Weights of a small mixture-of-experts language model, trained from scratch on English Wikipedia: 32 experts in each of 11 layers.
Below are experts of layer 9 (counted from 0) of a mixture-of-experts language model. Rows are named router (the router's row for the expert), gate (a neuron's input weights, with its number), up (a neuron's input weights, with its number) and show model dimensions 0-95. Each number is 500 + 40 x the weight over its row's rms, rounded and kept within 0 to 999. Numbers have three digits each.
After each expert's rows: a language model's description of what the expert responds to. This comes from a sample of Wikipedia text that the model never trained on.

# expert 17
router:460473479495432502448467455497444553513500535447545477527512581509550565529522538502513496441465552553540560431451473462503488519488500477459448511566471544516527415573471521463524513514540478503529476487445552514512543418524450503609506473477559493486491482541535442454553489429511478514
gate3:441517482511499466498473539439482529494445466461504484520498587536499499479500463500423523524524478520545421539483522571516491436431532478511475523506604501564549498499493521483476518478498478380426515525555565512536455464493527485497456500470489490473492555516527407463571424513476430494
up3:444565439518509510467474569548460556528514505510489541536460500516479497522477470528549439521437524496510489529503458507484521434520549546472554485489551492465484522479472540537541538550502490459496613496395399497585473438524475439506484493539532468465502555469543454459431460515534461482
gate4:498599485493538604533538508514462624456494500507497491503479605454464481491469501422484499460493509537505487448477477431490501487481517486464507503492437497521516485468472506506460454496429448537526477451531547521528404468487437512519557474465447541491475507489528547488527426451510586499
up4:477501532503533438516555539443495494526527475446500571590453493535545484438571514529498506524522499511474574451469407460471494497413487487528524542537494485497497466484464500515526508573471512463565466566548546515576505459423550557522526449494510491519523506422518585461492475543488551475
gate5:523542424466479597487449440465516528474496525550471540625485535503561477407554454474445500475447566519467503464500488496476477485537562556560504490533523566507490481492506453504511508526525434511491552546611503503506439467529520498519498473565515493553473447529486479550522508481499486465
up5:551452466504437472567478533557535510489508499551558447482550510507556549513548474505534499556442526506546484500515524464468527545421440495496558566442425463473517447508492554563535470465505555500431568496533593446445495558424497525513474471509484494495499508558471523477545547500496476552
Units and number pieces. Measurement units and digit pieces in tables and data, such as bp, ft, yard, mph, decimals in 54.62%, coordinates.

# expert 19
router:565494542426477472465482497485475529546456542565533579513497503579448514488573543459477482494484454511511479532464483556483524564546452553565464522519503588480505504531479479535488488539459493492480529542529435507497592481524580540502464492487517576470507546432437425522471555486455541489
gate1:495491531550539433509528529471486527495416525489542583462449468504508439488560557509525427542532542498535493460484472516502498523561534490584529480506425502530483495483485471530536439441440495489497489580531440533487547529520523490601445439440494415492510556441528526518458504481525481550
up1:501508562564525462486550501485532550560513461465513498507513520486563477500492455504499418474446509492522596487407460524491489569526521527406523487516497481565510563513460542503524480577424534536433512541538487518566526482495493514475457473488434521573577428511459446504518458466502486469
gate2:456495522515465555542501484460542519466505469474523529495526385480454510444479491474527522499406550513455519481480486502458497515520619537481543528525507549467489531424555514519540545475469550511496535542542565529476598506497447460469582517439513538463543557528512510455515579509461510530
up2:468507547508425524449480535528456471454526559480472476484496491550538470465516452497531481522472514540492550517478478517502502519488528576469478520495564611500512552447499573461440450459532504456405421497511485492530571493548582473434500509535525478539442502496496481548532570501453513589
gate3:488540530476507461498524500495500548510456465504381507530502495455465510567454469582540480422535398501497543507515523462506515404534485588477493526519498548490526537475523532473498536449441514491584497483477541520484480445476493491489422487519498477487510551482524555492474619469523481575
up3:447572524555492557491474422518441505489525384540461551541543486530483506583486511516564496485608438532460473514470429509530500459513505443563522463506426505527509481493546521555438504441534535463530471507478521480526506455456465501462439495492566485529447492456504517435504488481508496539
Personal names. Common English first names such as Robert, John, Richard, and pieces inside surnames such as N-iel-sen, in credits and results lists.

# expert 2
router:531550613569503449508527535531481440544492432474526473598523535519565494493491531487479497512549528496424467486509478515449476469544476518499562535419499508472525516564427457428516504558477518501515540474486463437475528469505520485506504462482440455461562516502455537482533593533516427492
gate3:523502432551492492528457553525544528476433500462545479455527510462556560505560508445527511469568520465515552527511567488464522473509521515465464454493475499505491472480553439533529575453555485549528473561471455489517457548556411490491556453440527491440534529523468471573481483438418556476
up3:490532480522516511438546536502573482522499481512554443535537498488555482526480549489442459512603488534546414521583448451499487525515495523538550487526550505429436487500539557416495524428509396552589521520506513535518511487511555520504476508462462454506513481490507429523469483484443459481
gate4:489514533492495482517522556528529471459494492477566584560445526450490466496503439529471483536526546571482476500520532490486549471497451447534529532505531465462496532503507554406535496499525488453473605437486502525527461546505485459574523516495524468584536498429582527521480432437538494409
up4:520514507468480473563497517543521480498488524508491549561526527445496488455485491501529512412502463549560533574510562530556613453484495486457440489506529501500502494579483495467455527546572509439495481433451506495475451548526455586531537471584512464529470487546500472510552450449522438433
gate5:514410476443507538414491487480533534474522517416459473555542501549481499430559489533425537494483524498570506440535457568431429486545455536544495476458525498561488510549485497516496507557475486471508436468530414489471434498478526407498503494473489523520499459436472512548500480556479454497
up5:453535506492565537538478494504484564438527419499474512382491445526469490499528476465490474483472481468564467483495467572514457457457547513525416489577516470464586470543486506515532473456545517476493517433435464470552526456486514521521473403453520469486514455516474456480510588482531543479
Dates and word endings. Day numbers and years in dates, such as November 8, 2013, 2021, and final word pieces such as -ay in Monday and Lafayette.

# expert 29
router:474446461581519523547500454526468494485504531547493494456481480429496498485470480556558402546447484494502553522510481560528528506523475468424539470557561508514426525469494553491487506424518435486464505427526446531457515429468445517471584504514499483451518572507476534513543427529515458447
gate1:509588529487535544595575519465497472536464444495476533471452498557457487460512554529497461496559463509495556511553392498500548488515519475498430470486541517532476433479531560470554456567462478522456537482449488532501551525469461491509533582502508541526456474521545504405535433509508497490
up1:465477506522555551517449545455502543544435471501536482550522493468506540552487492497454556463488517484488441520461568542524458499514566519520494525548440481372415543523530537485433495508494457523515452525498541473459463509552484613569448483522548498455429477467504540496544541513482526503
gate2:414466531520420488508490495515498547558532549475604473493495456524453420530476489460520506488551497447484518428552529552552502510472591473530456396536521527545466404479517548545504484475528455564534512519514509512536482558551534491513513515545478435465509534487478478477508508504498576527
up2:497547508479511510467435434475522511522453437521526478522594554552541439510499449524509551497494523516501500477552443525564447481476607474441497454533409467492548506538538445549546515473472527537533534483495471492521505475571469541537556513540571476455486478412498478546472438545493485480
gate3:470498611450499515481485504486451505411556542515511512511556514459531522478488552458449536586569448514527487543523438474479601537521477456531427491465460522451504491460442467494508535458451522510479505480552502521497582518482487545509490519476527445502488572498609486507514509476502417490
up3:410507462494482499516473482577481509413520504569571495523542478415503436446518563473490437541509446501580504478547532428529474524482525494507530465448486491517470430533549540444463513469549486488519539498548482473455507537502520480555490503538477497509444529464500506510541416543491384499
Line-start list markers. Dashes and pipes beginning lines or dividing cells in infoboxes and tables, such as - Affiliations, | Silver, Team | Pld.

# expert 10
router:387456616535406472487477456555528476523506516449478463472536537457500507568476469500476557496461482549546527538452461494514544493503564528523525483525521569538539479547544440570474448551551517486483482530522524498487521506470520516495480465462529435525535512507506422510559453547460443529
gate3:471416572435523508479500486536435544499536502498507557473602579483556467498502573470484481464446574559473559544545497517475495528533497543509450544494460560523473529481538514528491487480523453531527498460477490520450474519498416543558548508446492501438559469399486514502486547482447499491
up3:521496470489500397536501500495499540456543528476487497544554463500495520553551465450522502528538500442550467516517486476493468563441538446484496484450496487527547517517443477507536461533427499477508455546467498409528549453545561507501454460587504515510428531553489434513474378529427491538
gate4:459438510468513504429520495450483563499495495548481539464476561512446512458375487536461519504555507506529488508522548525484451481486559441521462427495532517457533426477511489494524516509494506484518503523489513549465497550474548529532507442437489404613487456585494443527424513467474525477
up4:517523465544488488490508535456466549488518570532544486499510455529587506559524555461562553504539473538520520503491408525536472547506465499466551580514483429537500573512481465541525468472473499537494477490504457528536483446491453418512516427559533523453455498540497530439546575526503478393
gate5:485523496433577501462525543534480416454437481529538562452608521480467476477506517507530519464509492431622503506506465528534475479488462528508548511530537503462588542464472465500488568475475524549505549449527450462522466504503557525433477444516499538524536475469540438509427499467514471533
up5:537530430462499545456505527513470512432518427520559444444486543467569516528514468582545582456473480493526520495483499448467462489450450522522496521482558487491476529506562537516444600532552431518565456489553463454491516519432464422517465474519507501518501497442510426507517474485479490568
Table cell numbers. Numbers and words opening a table cell after a pipe, such as years, ranks, scores, Total, Majority, Turnout, MF, FW.

# expert 4
router:493514548558513442479442525444502471450519472549439605499464499538537503512530503437476527512534510538451469510477429487571508470488519462480446506563500542490481484509388451500476520480518485465496545560462533453534519557475467536438473552529499562525558517560521452522433557530530455558
gate1:530458559583461432519493513521383510472470512499436493489488518515529499557525473487444517515542464540570519478488486532493465528574455574521533490448459495533544502488447463455486550524464529515509538518486439556472488472479589525500474415505452504543534487536512531424455448467566561530
up1:544548539500450560493491524487518543510497492451510479464471445468540476452543526490498490556530528535517432493484528483511552483546557471566409514489474575507530486535537529493581515538469535461486486548500528491530524454472500573559448501452571442504544509519533415457587405502516471433
gate2:489475497445494520541455540524541488445458469460582539547485499458547472509477506440443508512542522488494509502490463501484542365508481543510492529511598463452453509532485491549496528461486374488433544592484483489493537470521466491459598528490512496566527463504505458495486495492514460560
up2:460547544544544475531483485485544529511494564470433505488489545498516509456487496490479553456525550501488512498514553549473483572579568455511491503445438516610512479555549515503491504575494514543499525535507477520531466585536530507576481536458442538544511580510445478528439564465506512585
gate3:477492541543450516420497502466487498489477521575570449532439536550500533538468518581529551468537510491510487554532489477503476467463521447567528582434400478477526455540419510519549492504487544505470511494534486463483481434469410515542497492514545553492492479434514529584463548502484479552
up3:510499499459476505422500531498499451530501520488585481494546502513465527485511431530546535492509489531539500557461460506515476433548504424473453451503498525453504507501498510513539565546482459404425530527538436512546577381419506497515550502546536444523484424555506569502508532486491523541
Name-initial syllables. First word piece of a surname or place name, mostly Spanish, Portuguese or foreign, such as Mor(elos), Pad(ilha), Tor(re), San.

# expert 24
router:550528488494424518485568532468515572499522479469476580528551550380448466509413479534533515498495471555497463506506482542506510494433518525521541564510489461552552493448477525472453500565470469468489489479505483418493546504532445478493525490534450468447502473544493510518425599510465559463
gate1:494553523504459497486502483509521453560473585478486508528507503449473570478529522516513558479538499445518516556531532496502500489407475507513487541516513536452501506413532571514486529448542467557483495556480525522523536488518465476560612451508551546490537408479487473554426435393478492524
up1:527537526557457436525542502536535425545519407481508498515508508515503561438405508513550533467532465509482533534536513496545491434480449465536469491447464462445549530433519442477569555540523537536464476498533489525588518542509510548439505517475521556559520410524538511514532513557479521534
gate2:571572476547574520418459542504533538483456484419424524472481513492477486478447484568544484441512472457490460500563489439511447472499497426473538555508482509455445451496511517513480545480500445474445553489480490529516433574511510455540437509522450509547488473433567519532482466476450530538
up2:493549574491469510455564476470532512554549456514527461530485502559492508491474475505548539435522553497477557448493483540541503480452548451538533538495469502504489445490472450528482508487524532489535470494400448480492534460505530559602597483487444466428486482477455440462445414499446467536
gate3:491528444474477467474537474522518515419505519495448451533444436516480549442513469512497459458487400449573475455480546483483462430497522472488466466469496473545505605519497513459506503481500489481444413485450488532530531519501545473492543431461511461518525415549506425582463505432492541489
up3:490536473514500470540578485464500475464493483484471529511531418463501534469558519451427455524546458570454458402442520455539471566428543523502546577488450506484513514470560464523503464550509531486459542500504489494504568485510453543535534502499453511514551474503528472496434616525437544497
Institution name words. Capitalized words in organization, award and title names, such as National, International, Royal, World, and endings like Critics, Monetary.

# expert 12
router:521459571500551532554513499490479518453510460499564484472519496530513560456464396564551503559438586528451497523530511475515541486520519509457478542462503542569543515451540559490439505405481565502435493461511489533489595448546476459472554501543486520560534534511487538466520484496453473498
gate1:483431494490517448490520486436486505471416494514526472609474487556493492474406505499475446537535461546443579422526549520513491441551517465511569494464558502525490479496524512451498493436496539471534470453460411563552504480526495525501517539501504509497505505499407519418441445533480514486
up1:466419518439478475471500571519488509538503506578483547586572501541526513443435519463532531527498511547509485489519536420513568473430543454453561501517527534513407491515487478514515482455437469508450560496481457459461457536523488480513413515477485429511522497497493433549486509524432490441
gate2:506501479469518506566588481564466497537527496474509504488445431480498449560520452589546525524601521515575518489488487498499488523522447461454501480475543456521509507541442529544503452529534531447536495454561487474492391519462502510533435600493523502473495558518533498480530459429475433490
up2:468541455538510508519523512537497500549503433482498465487476595460468551472566571521483449569515512568512521452528541479530567493546465482530477568467506463487528488480447456527505523479578542488446501481516517545492449523478571417507526501540475534466458464564461593469431489501481475410
gate3:516523480506481443536483542511565466485514399495431491576467480481482509429564541495464448513451531534422467474552520459518532499508613516502495542505516452468530495550542509499521518461450483383460564526538521543579543451463542479503506465512499492484486515502511517434547489513418503507
up3:470548517520489480488496509440541482509469399469527403539497537486584550530490546502465506570489563514518482542570508465489534438516524535510455520530493519472504475552485489491490468462490483509534452567515546499451520515423496551515509471433438515418479451492530508417542472405429463483
Sentence and heading ends. Sentence-final periods and the == or === markers that open or close section headings, plus markdown table separator rows.

# expert 13
router:523581443461465534471510529547513542514551485471493488474497575460465544571567474572485514526518462489420478463443451488492466449546460553523495488480491508463497445519512531560508516556515544517579476508476463445498434518522540514495390599539557499482453483475510484462529491553459530453
gate0:475487480467484516574565482496479491446525543462564495435508580560507467479526504498479549514526616492497463460515459494494457516526488543575442527518424505459478480460546568512528474552479490464486527532526519566562452455600473471523502555522463481516505486570509444562472479483471536440
up0:465506498447488463516495475507507431459517522510470457490490481554554492526510572427535547492445535506485453523545531540475540538540471546482427470503419509552505525517533455460499542540462624520503462419528556474608507525506382519470468516436499511469516501522464472527476496534497474470
gate1:470531479480484476529581545485509499499578509491498480514497501450466523460531423512546482482538489572506543430493464473449587466499504491516479534511499485475460507453450563539458536491449481489500473492498436407436426526500497569535533502545510579514574484486500520464446440556470430587
up1:502461447496554486455440502480451473544497477475490496497522552447537433475462503482505490513516467550584497534594536482515506522439432571462575467542520430498508520563474436500525490524555479517491499544428558581467538490536455484433482484468466519538515538509514544536497573457554572499
gate2:537578462475437569498513554502494489472574541558497438525526558482527446453493495424527488470493564525463442434563484506488536487530539541504474498489445452499461472518486458517460475532498442533494450500532484558465446534524490518584467574463454506479479423524448547556488566491545462543
up2:461558485451510571539434513462468482490509536520537500474523456465459509468466560531454469500452490468527486501387531536457438442488547530532491480570504524577440425446509540533543520509457508586512451534483555585492543535558493504568525527471540437505484496523502540480470512442516516531
Person and role nouns. Kinship and role nouns after his, a or to, such as member, son, wife, friend, author, often followed by of.

# expert 7
router:521491535460517431524445495467565510493522477442468456432509500476540505473557470508446534529570518514555570448532449504510518492521498552465510481450518453555502481541557442418474546423557459460575520492481527487465569466527472529434481542474548565464557533467508495435508528543500524443
gate0:500532517481502515509512425433447524464504534554510458530476515524556515496475526512482523569555496512500561472477491473524457579511462508484615535470473413549509608484498501485500547450574448522492476529478482604540478501564547483502523448448524522549536439521467529492495523455455508441
up0:504534524510480540408530582511441505433429510480507517501559498480530468458447573463457491556519442547476545534550502506475459562562447511487581493537506452509506514520518494584538534523540510484466477504451490578487477493492516538533478457467478491533499383453499588467560534480492503491
gate1:488518511526532522498487437490470586510457548482507460470462504502479467493514462569540523517453523500419509486438456498498524556497475493457485508465542531500569478425473492521429405529594552478493537498461543448544456514536551504526483524548531542565485505572580483596496466538473471452
up1:486495511514522517421475486451492478472486487486518587536542472521469434508482507439470504482502618501473492527467544447538463551468550424500467487451521434463431528564518496467505503480470472388432507479522493467493511477604468543465478472545473541506577518552538522456493500562520479524
gate2:501459558471508511475450521469528579506493566505490463497552510533503510519559421487498494500537457537468502479558436545432579504439480544510556446494553503512477513445507526569525513474607496539555449401508541534467532478497489516569544548524456506501479548475506473468469455462419528490
up2:550548520492383463487524475452387471494488465492483497436549490465470465516515455558534528456503474511514470531463560516563439430534563546486444504482520561491546532442476452522483533469472526531474531495476516496538536509460523480536572436427548460528481450484441574488485548511477515510
Closing brackets and quotes. Closing parentheses, quotes and braces ending a unit or list item, like sq mi), "Snapper", plus some commas and table pipes.

# expert 9
router:446543652495467503454459480485504557540522578505471545548482450499438497551527478602518546470508489534473401496542453468461498462504544440476459537507504464489488520450489520513505515471515440560524476493527415471533474555478523484460464477455507524556501492451480519561474492480455526483
gate1:471468591483508529482519458486501509429485521514519458476479535433463467416558406437495447590539534480601526512487450552524533486475507503518519473495504509480448513522488459475498599471534523512538416524466505502543473492527487471553547540473551457503483536476457465492554452561456456463
up1:523536463594482492488506508498451474457502423496517492525449439492529519516542511594449472578460462476584458517531469473480511458464471520516555501486454538616537483523490497497546519530463548454533455502514550462511604518465516551530523581457481532453552479484495517577480470470478498478
gate2:509481463526477538554426440496552559521486490520571538510442509536471553451527485536483478482486479548470468476507484478512535463476486483494417475448510497506524536529573488548546440500550431425408496510447480469567473565475454500484517461493513537558498454520477376546448455484495501459
up2:457555430508475507552540502561516543511511449464445513475468513530473532570485460539487494482452432455479491543546477452459510414527533477498513507490495558563542479547501509581539492454533476530475431548489454488540555477502482375484502488431504466472505555509470525592487474518464435537
gate3:566538473507591409512501525498444478477472529501475457537478511498436460436486495488556488506529515474451476454529531416502524518499598501454531541529538529499475531500445529531497414439517520551530514434495552434441431473482459516570514516479581530461535483527458475481478559511468463472
up3:580453507493537560557516465445594427446522485479525433460503462523494600446496459548565496487542537557495486432500458507525473488531544437470490541542511480491441508541534516562508486441530510462456478522508516505515533469507437510505488431566473511512467507536556544520544488586449480521
Prepositions. Prepositions after a noun or number, mostly of, plus in, at, during, from, with, as in Treatment of, based on, Coordinates:.

# expert 27
router:425530444390504531526490500555519545472537558455529522518518610453546494515475436534540523535449457472521479493463435546528551483515513549480507505477479410474520478495525491451599463541512478482504469494447554512512420528516477529508496478467459460524539528501512437448481571517530496437
gate1:478519491459514461488524449469545523463460567516603555597480503511454491485417404555488524471449529444533484469482531485523463532476531519520493492502429397525510494485542493531518492482468515479533484494422457499486421485467466481539546493536529519495452468477450471471398470492476573485
up1:536500513469553537533525516437480467569560476419527479475508507558488477550523505520530440513591474478512439581551455511460532444533417486547442531550497528485509484397443476503491547510511495534610429474546508548544563498516490542482512488462492467481518492463496517475550470503465539516
gate2:580544543503456476492526533507588446537481579516535529522487465406510519536509497432467491506494433610475490459537494488493446501471562451463533477568504449521476518488585475457567523496458504582494502549493501510431436470521526542538450505492464563530443461473500509536507503517484533500
up2:512506484502555500577472537527499512476405473502538489515487493514507546528520488433536446508487518477441485548464436484493611547451520517542544512519518542407546489461460578551466410462444497568469489495468472482528542566509473541542477450553535447510517452541501507538554487521562480523
gate3:449521472555550451524529486429482505516533393488445502514457546444495456464452538466498573374477577471514491511478496508521538531499451545545480528483518533433446528483492442558476501456511461531426486467543522469605480524490506489516435498552543501539510518435530505481500485463498485528
up3:467510424517473482518507558473510489465529478502477502486539550494489474444514494485566553448551475529473516444438464489523541547486506447512464481515560435444411517519426532521501476438450460608486580516522483478556485511561452464558499504505509467567541491516504472456517542489505515382
Noun endings and percent. Abstract noun suffixes and plural nouns such as -ation, -ment, -ity, changes, effects, plus % signs in census percentages.

# expert 28
router:499549450548482587497471499540562444486453428557515521417459525429475598539468511541476539549507463513533499487549519430506446540510479496492469474519516439473560516520567484522515537525458531519557572550524477480495484492533451521462427469530512488498498490556526520431494580482452530454
gate1:533512494501533548476427514487461551508510432429459470484483476472504544516546560595429508478512550483390471505475549545490475530531464535525507473464513461499557568472555525480445504509482499471534532458508531481471491529567573425537477544508509541521405492429571520484512516482477558535
up1:526502555524543430478537510482561439513546465473523532466496400510500461522429481500534565520506471459614457494513507469514453536478533471484499537458521448564451427481453475479540482460556509518475475535446501541540474469501404536454485551483495458499546561521458552560490539513498438468
gate2:499483528527543460546542484483541474466427485529590500525567542499515545505421533579492490507472503518583478514478509428482438559397496453430548565504503434500457486515483515485449522523463492543494521529538548514472502445458496500545444528541550514511447476564509495512445530449494440447
up2:460486517518511499527514487547436484465493500508477532570535548468519487485442479496527521452474434497469502489532419462520515531460504511402539524531486495442515523476555477455480435519513599522547546531491488513443573422479515511575538490535510479430526571590567546518434469522544480543
gate3:529535528558481459484610457535556445388432504443522499497508520537477484488495492513483492507508538497481517434551498435539509534507486449541503474523506475531521549538516525456623518503517513471570553564544528526579502443441432485519504480536485530599492473477535514492495496449495514507
up3:524519459481568533494474466486379485525513452463482537465467557479480528505481484505594437537462518428459523513478465513451492468556431520544491558539508513505475455494510462510413448458437429510456516559451479472441434508502520450491508490412473492455491557511502481524433545497496455487
Sports and institution names. Final words of team, league, school and award names, such as team, League, Cup, School, VFL, in sports biographies.

# expert 11
router:479555536569534504467579532498515491512442506480449557517501451520450468523483583420493497493547501466480599429497477538490407490532491497466491554552474549508537581493525481570542489415489553494529509548456474517513522502487499438525492497551477521522502561545502529429480540504496588514
gate3:486564540461528568426493489465499523431509543501537376467427519479532511500494503422455427501469537542432543492552538517564519494570487500518476517476558514458515564437457490584506489487477468469499519513498518548552489503482455510537547538553439490505452518482506445511455483505481448570
up3:471460516487496521486481438578520505515454440473464516520546566521532493523515576499497476545487549550528529539499520521522555519482484474503498529434483514578445543514498487517475492458477514453448517514454573512493412528468470522496494456525531470518613425554541492569419451519449479400
gate4:540500509520460441595532562503511496479520493492507575460496532548472514503476546529459447491512475555582528424546511466484471464496404517503505549496468431471488484481592573534485518454492561509493534512538560437525521426484524436535542511514529562504529575504438524498502490499458446447
up4:459475464524538497571540469411527448564524479530521516525583522485425502448475563508530499506447530536424496551596445522457541517515541540504514522459507517514492481463472534514544477497505576523559496509548500408510530526488502524486569535430455498429494483477554487507497451460536485580
gate5:446520556504495485429501512536563446518493535528524544544413562502507552514450523527509491501538418500490529545578582509504569556505481477530480523440489514465496494475537509516519462504544531524540486467475473531548537503527434520577509575488515407544489505457518454549486405454537449459
up5:539470466501461573487562509596468534514491448541480565481478428535552558610525533551502553521562465524549501477470534502488524508537531425488471471515508537496478477468513588546500532508519505526554509446552514511468503489499468448451559535468438478581511469491503512534586454495551462502
Surname initial letters. Capital letter pieces starting surnames or middle initials after a first name, such as Tom G(ola), Frank C., Robert Gr(aysmith).

# expert 30
router:422424433518511440524529482502518504600444507462474473508474532456523479455475539500513453502543509477477515536514507474443520487512494457550452564467454504531467504533514474489474480476491522424498537429465459507516463565542576499479597471466509507434582526523493568435498500515489591561
gate16:497467456449570502471505463545515402440496522525453452582500546467513567523521522469471460554540490535483536493461532491517475552509505506475468505538479477491462570499484439442577547512519505464535493495497489533561545513475530449395570478446529556547510473504479410528547496521431548520
up16:461529512528471437506490508460558459485477467504553448512614512532456516536517498516488528507476587527492516495484511482522481499419481462439491532529507496577563481486480430446428519537537460479520545384443557529488578547561541517528487514489549521529546497533529561462455526518525504555
gate17:526453522532486540550510538536547470503476476424509533486471429451547464499434497527487563517479533494492484518520586510463468466434468511510488575494529497591467522455494437495499518601468539481452483463495480450523545480484495580561470442528442569484528460496569479568439509507533523551
up17:485568501524503463463535524506448464539536448552548456472506614510482505565475449527530521530480501455485491468480554491495431545531498481570526476522526478522516500592517483523531478549481581474505506478582440534423506511567538492567581496460417501504471470449433535466462487516492520499
gate18:512520536533436487482478578450471480488535532478547489501537457400531462488467452486498505533536526487457529431520486539433522514473488529494479407516480493555466488460452459541555489527483481506500519485435440546514509500589613528404510529472515513530502477494491475450521442437545519584
up18:545545474418488516553509463466521503492507498523495552461480530508512531451550504471499539531508466453521463491498446505433448542550478497550503489515450509497485449499556529501451450451511462502570398498446459439490418471558436492491534451537488449492501588495542560543431522577472448450
Word-internal consonant pieces. Early consonant or stem fragments inside split words after a prefix or first piece, such as outcry's c, rec, ext, Allmusic's m.

# expert 5
router:428501590467512489555474512518525506448517521478550473527515458518453477499545555507470545441503455486538472570566442535500559565509434509490498573466463438448507511477558555513488503564524464581414501483555568470503485509506565536436511533478503460505469536469475440545493505550516487552
gate1:444545477442568514493531536565487601468494549472524530567531458548505461409482521492546468561497516474524475535480479526567561500582514574500552536508509511515568516502487516535571474491491444463435450544501443552484506528543494544469542541499492493499593467485521506442465541491532531524
up1:501548537468524506482473481500515558578619550501564511525487500504461429465527550443485459477495473525480439528503513530530511497526481551482460522497480509498484436454477575499583525483555478562513424500443437578526487486486466485516457505501516538451573546582496509489457506478458579559
gate2:514448496551487440553491538475500495463508538515550469505509578613418464546456476546511463405493470508470489514547479474435469490466509545439467518545527409419457550544552492450498505502477502519529589474505449453499549497521473550485502530468499476535553460436488477466486534518505459537
up2:466507560507457547497569543481466489497562547450499529567596489546417547513523443485417460524582504493511530525512478549553513488539465465503484487487486453506531446535448447493453525444497431444506470532478521542543568496483449509502589541459457529558488481544493555520519472523500500556
gate3:558409466472593525511450482536576531518496527507492451472483501556512557474534487513508492536592502529518530513484446573455471513491526564482501433481535484548500457509530519494542414580557527474489497580431550557526514490506471460452473500558567492494496452519578497473507475443515523491
up3:487455483490460522427476542542571547493484465568433536447417417517550570516512482569505497490504468597528483572537529487539555498477556526523493460576575497506486452502462512500417506484554529464516432473528455532547518474536535494545492479474493521544505422517537531536526482497510483482
Infinitive to, modals. Infinitive to after verbs like helped, try, began, plus modals and negation such as not, can, would, will.

# expert 23
router:510571596496458544508473514508516457571575466491473486415514475531540550484586451535529512517517498517460493583470457489520502507460547510460518434479451508542530433515486470491496440523533494571550442489441532461490575516442487553448462534523511455542442529540514473525496508529542571487
gate1:475549514477549515615518484480560465479515494451550489492524462553558500538528489504524512526463479559526489545408490539504578462455498542498526491494467508525491490436475497432594496411541467504556495430597530497495508409507502554528551518560449491484520514489474457484494522485562514475
up1:471515468480569465494499473483500478487449545453545588468554539491526493441496563512557587542498513491531542543502506505487545476541520469534442504462447508459485450429541586469528468549539537465462408515537491401505505489455460486453433492502527506592461514500512460517501477480559528548
gate2:495468508491515519538494506489491505506502449516503548492534514515483514510530481475382464517575641493528516465556516493561450535489569538440439428577505458485524529490449500451445543563457467506448529513547515474516592515497509507526465539450492556519494495532586519538487531495499566512
up2:427465557445529540536489535472545473575498488504559519495544438530502510461530542430427514537513570481459486506444501505565465484532510482558461482570455494538552517442484490556530528462472446524557505490590497521530582510471493515450538507444469521537421517476543479562522489487549509566
gate3:502485493445635437502508472479501551581506504514545474501476580540422494542534498460472556503495517540459530423473458528484514491475491509594444490528532504504521502560518534477451447483429442489519464467483412498459500465535510437553589483508544498528464498510525473518499517493538566504
up3:500476462498523509444513556452457447481439537488527450529516529522503525449497457532557501524525498465453486422468471493493465471546499442491513599432466503430497522500549480494453477501588464512587480423486504498454455581561503558528485558539491567486560524514455552480441526477551531522
Separators in tables. Colons, dashes, pipes and symbols between numbers in tables and formulas, such as track times 4:37, year ranges, equals signs.

# expert 21
router:543506419497441554618528509536492552546561522502424432511460449574477492487498541468443542497530454524493499554466575490486452523521483492528532444542512450488524484485554468531478459421502457481500522471518551431510468480505497483543460475544460478474529480536439506564511510496501428578
gate2:462540454463503518474490523523536519491503550562559578456471520438460514563428484473485484485494513467529493526504445568483456458550425555552477574495498489460528550429572477471461487493411520525572446481502516488499518462496481501533552574524476513428464502499457559494510594555512513497
up2:507502488483502556408485516451449468466518540526540551450498528452485450506517500485484432519494498464527515522505435506548494487508526554485450563491566413444466544453564519546513453575430513539488518445432503443463411472475544395461446583509512468503469481501469499494481481527507487495
gate3:526483532527538561547499540522473475482557556461527435504543511528471461490476567456539557435511478483556519480508525540439516494503490455536474551533454486440524443524482497540444500487437550558521586390513481500521534523549567476483561471469594572510502511501495477483444501553449483541
up3:511474442467498526495478581483404586501411487504453513552487434420517477520549477505485458528546469511494513505487489512542546513493514560456484533505482561577583532468532526506562541590529492519504492507483551447443495464500563487499478492528523516544458469530514549403453479451465530471
gate4:448516543537502514533500512503408498559538474464500488484530516472446450476495492492553453505493436500471455520549498432441507486546496558512505579571540507475574396443479453472467530509581517501451514545493532501501575475528507603511488500491517496477505563479515516547439549492410543503
up4:542442469484551495504530462466517474455509531505509548558569447481524589555470490563472458522448498447467481470412492489415487582532473551511429517578455466494447499545481525469474523507469467485514474471494474493469474464497570493586428529525519502467494532479457510485513487597562478526
Hyphens, quotes, prefixes. Hyphens within compounds, opening quotation marks, and prefix pieces such as un, dis, sub, non, re, as in ill-conceived, self-portrait, unheard.

# expert 14
router:454519484569497544433481551493513478433502511586504450526485435547572492533462483559511503555453522444493447471566517448531468542462573487471533494465551446493488535496462508553545485512431539521449529501527531559459595525531543498550541508448463514482474494480519471509513496489487613531
gate1:355491527470518482453528538464531486451522522538495555507506492539444494556462478484452480516491547536481491437472505468462471474517495527495496562432478528556463511473475552507518497491481537538507410510490472547524442471481450492545418502548434530448439568567436528527424521479478550518
up1:479529535483506551500465486487526527538438529499509406507533555452572511515434529456442509544541507458566419533511537511495498458519471455431496448465475494530567492529515447460460496455477477544476572451508483467492437522496551573523522584464513502540515455513465564451507408504529478555
gate2:570533474517516467495527469590499439489506472530517499526477587453496526517493538471458540560529491543495520537452505502472519544474440504523445539512492471451518472473543506516480539512491490644570534574546502522567514575439458536477495545435523496572484427455477489566473503516473479490
up2:545490466527441553455517535475528504474427476493464472541491490497503575494502515452485486501555448498596565518580514503556459456488481484501568444508483556478518562548525518457532537449412498444451489443532508559450551533479501481577481478456470477455491470498471539460479526550489431573
gate3:530426486501460535575463460548505542559523476534526543531490533490510409514438524544541470475538421546492475470434507485460511470475545561462479478451517433447435484471493449484533516517452410509575489450488564462463533515560492485556454516418507519526459476505547519469436504476497491527
up3:533562485409463524500422446509496550529490525536495491467489479433515494542473529479539484455503479440442546519460492446428516483507600468489530476455441499512560428539493561502535521502446524534551484463423531503502552429414523501441509486458533461520494484510483481580487527457478497566
Determiners and possessives. The word the and possessives like his, its, their, usually after prepositions or verbs and before nouns, as in reached the top.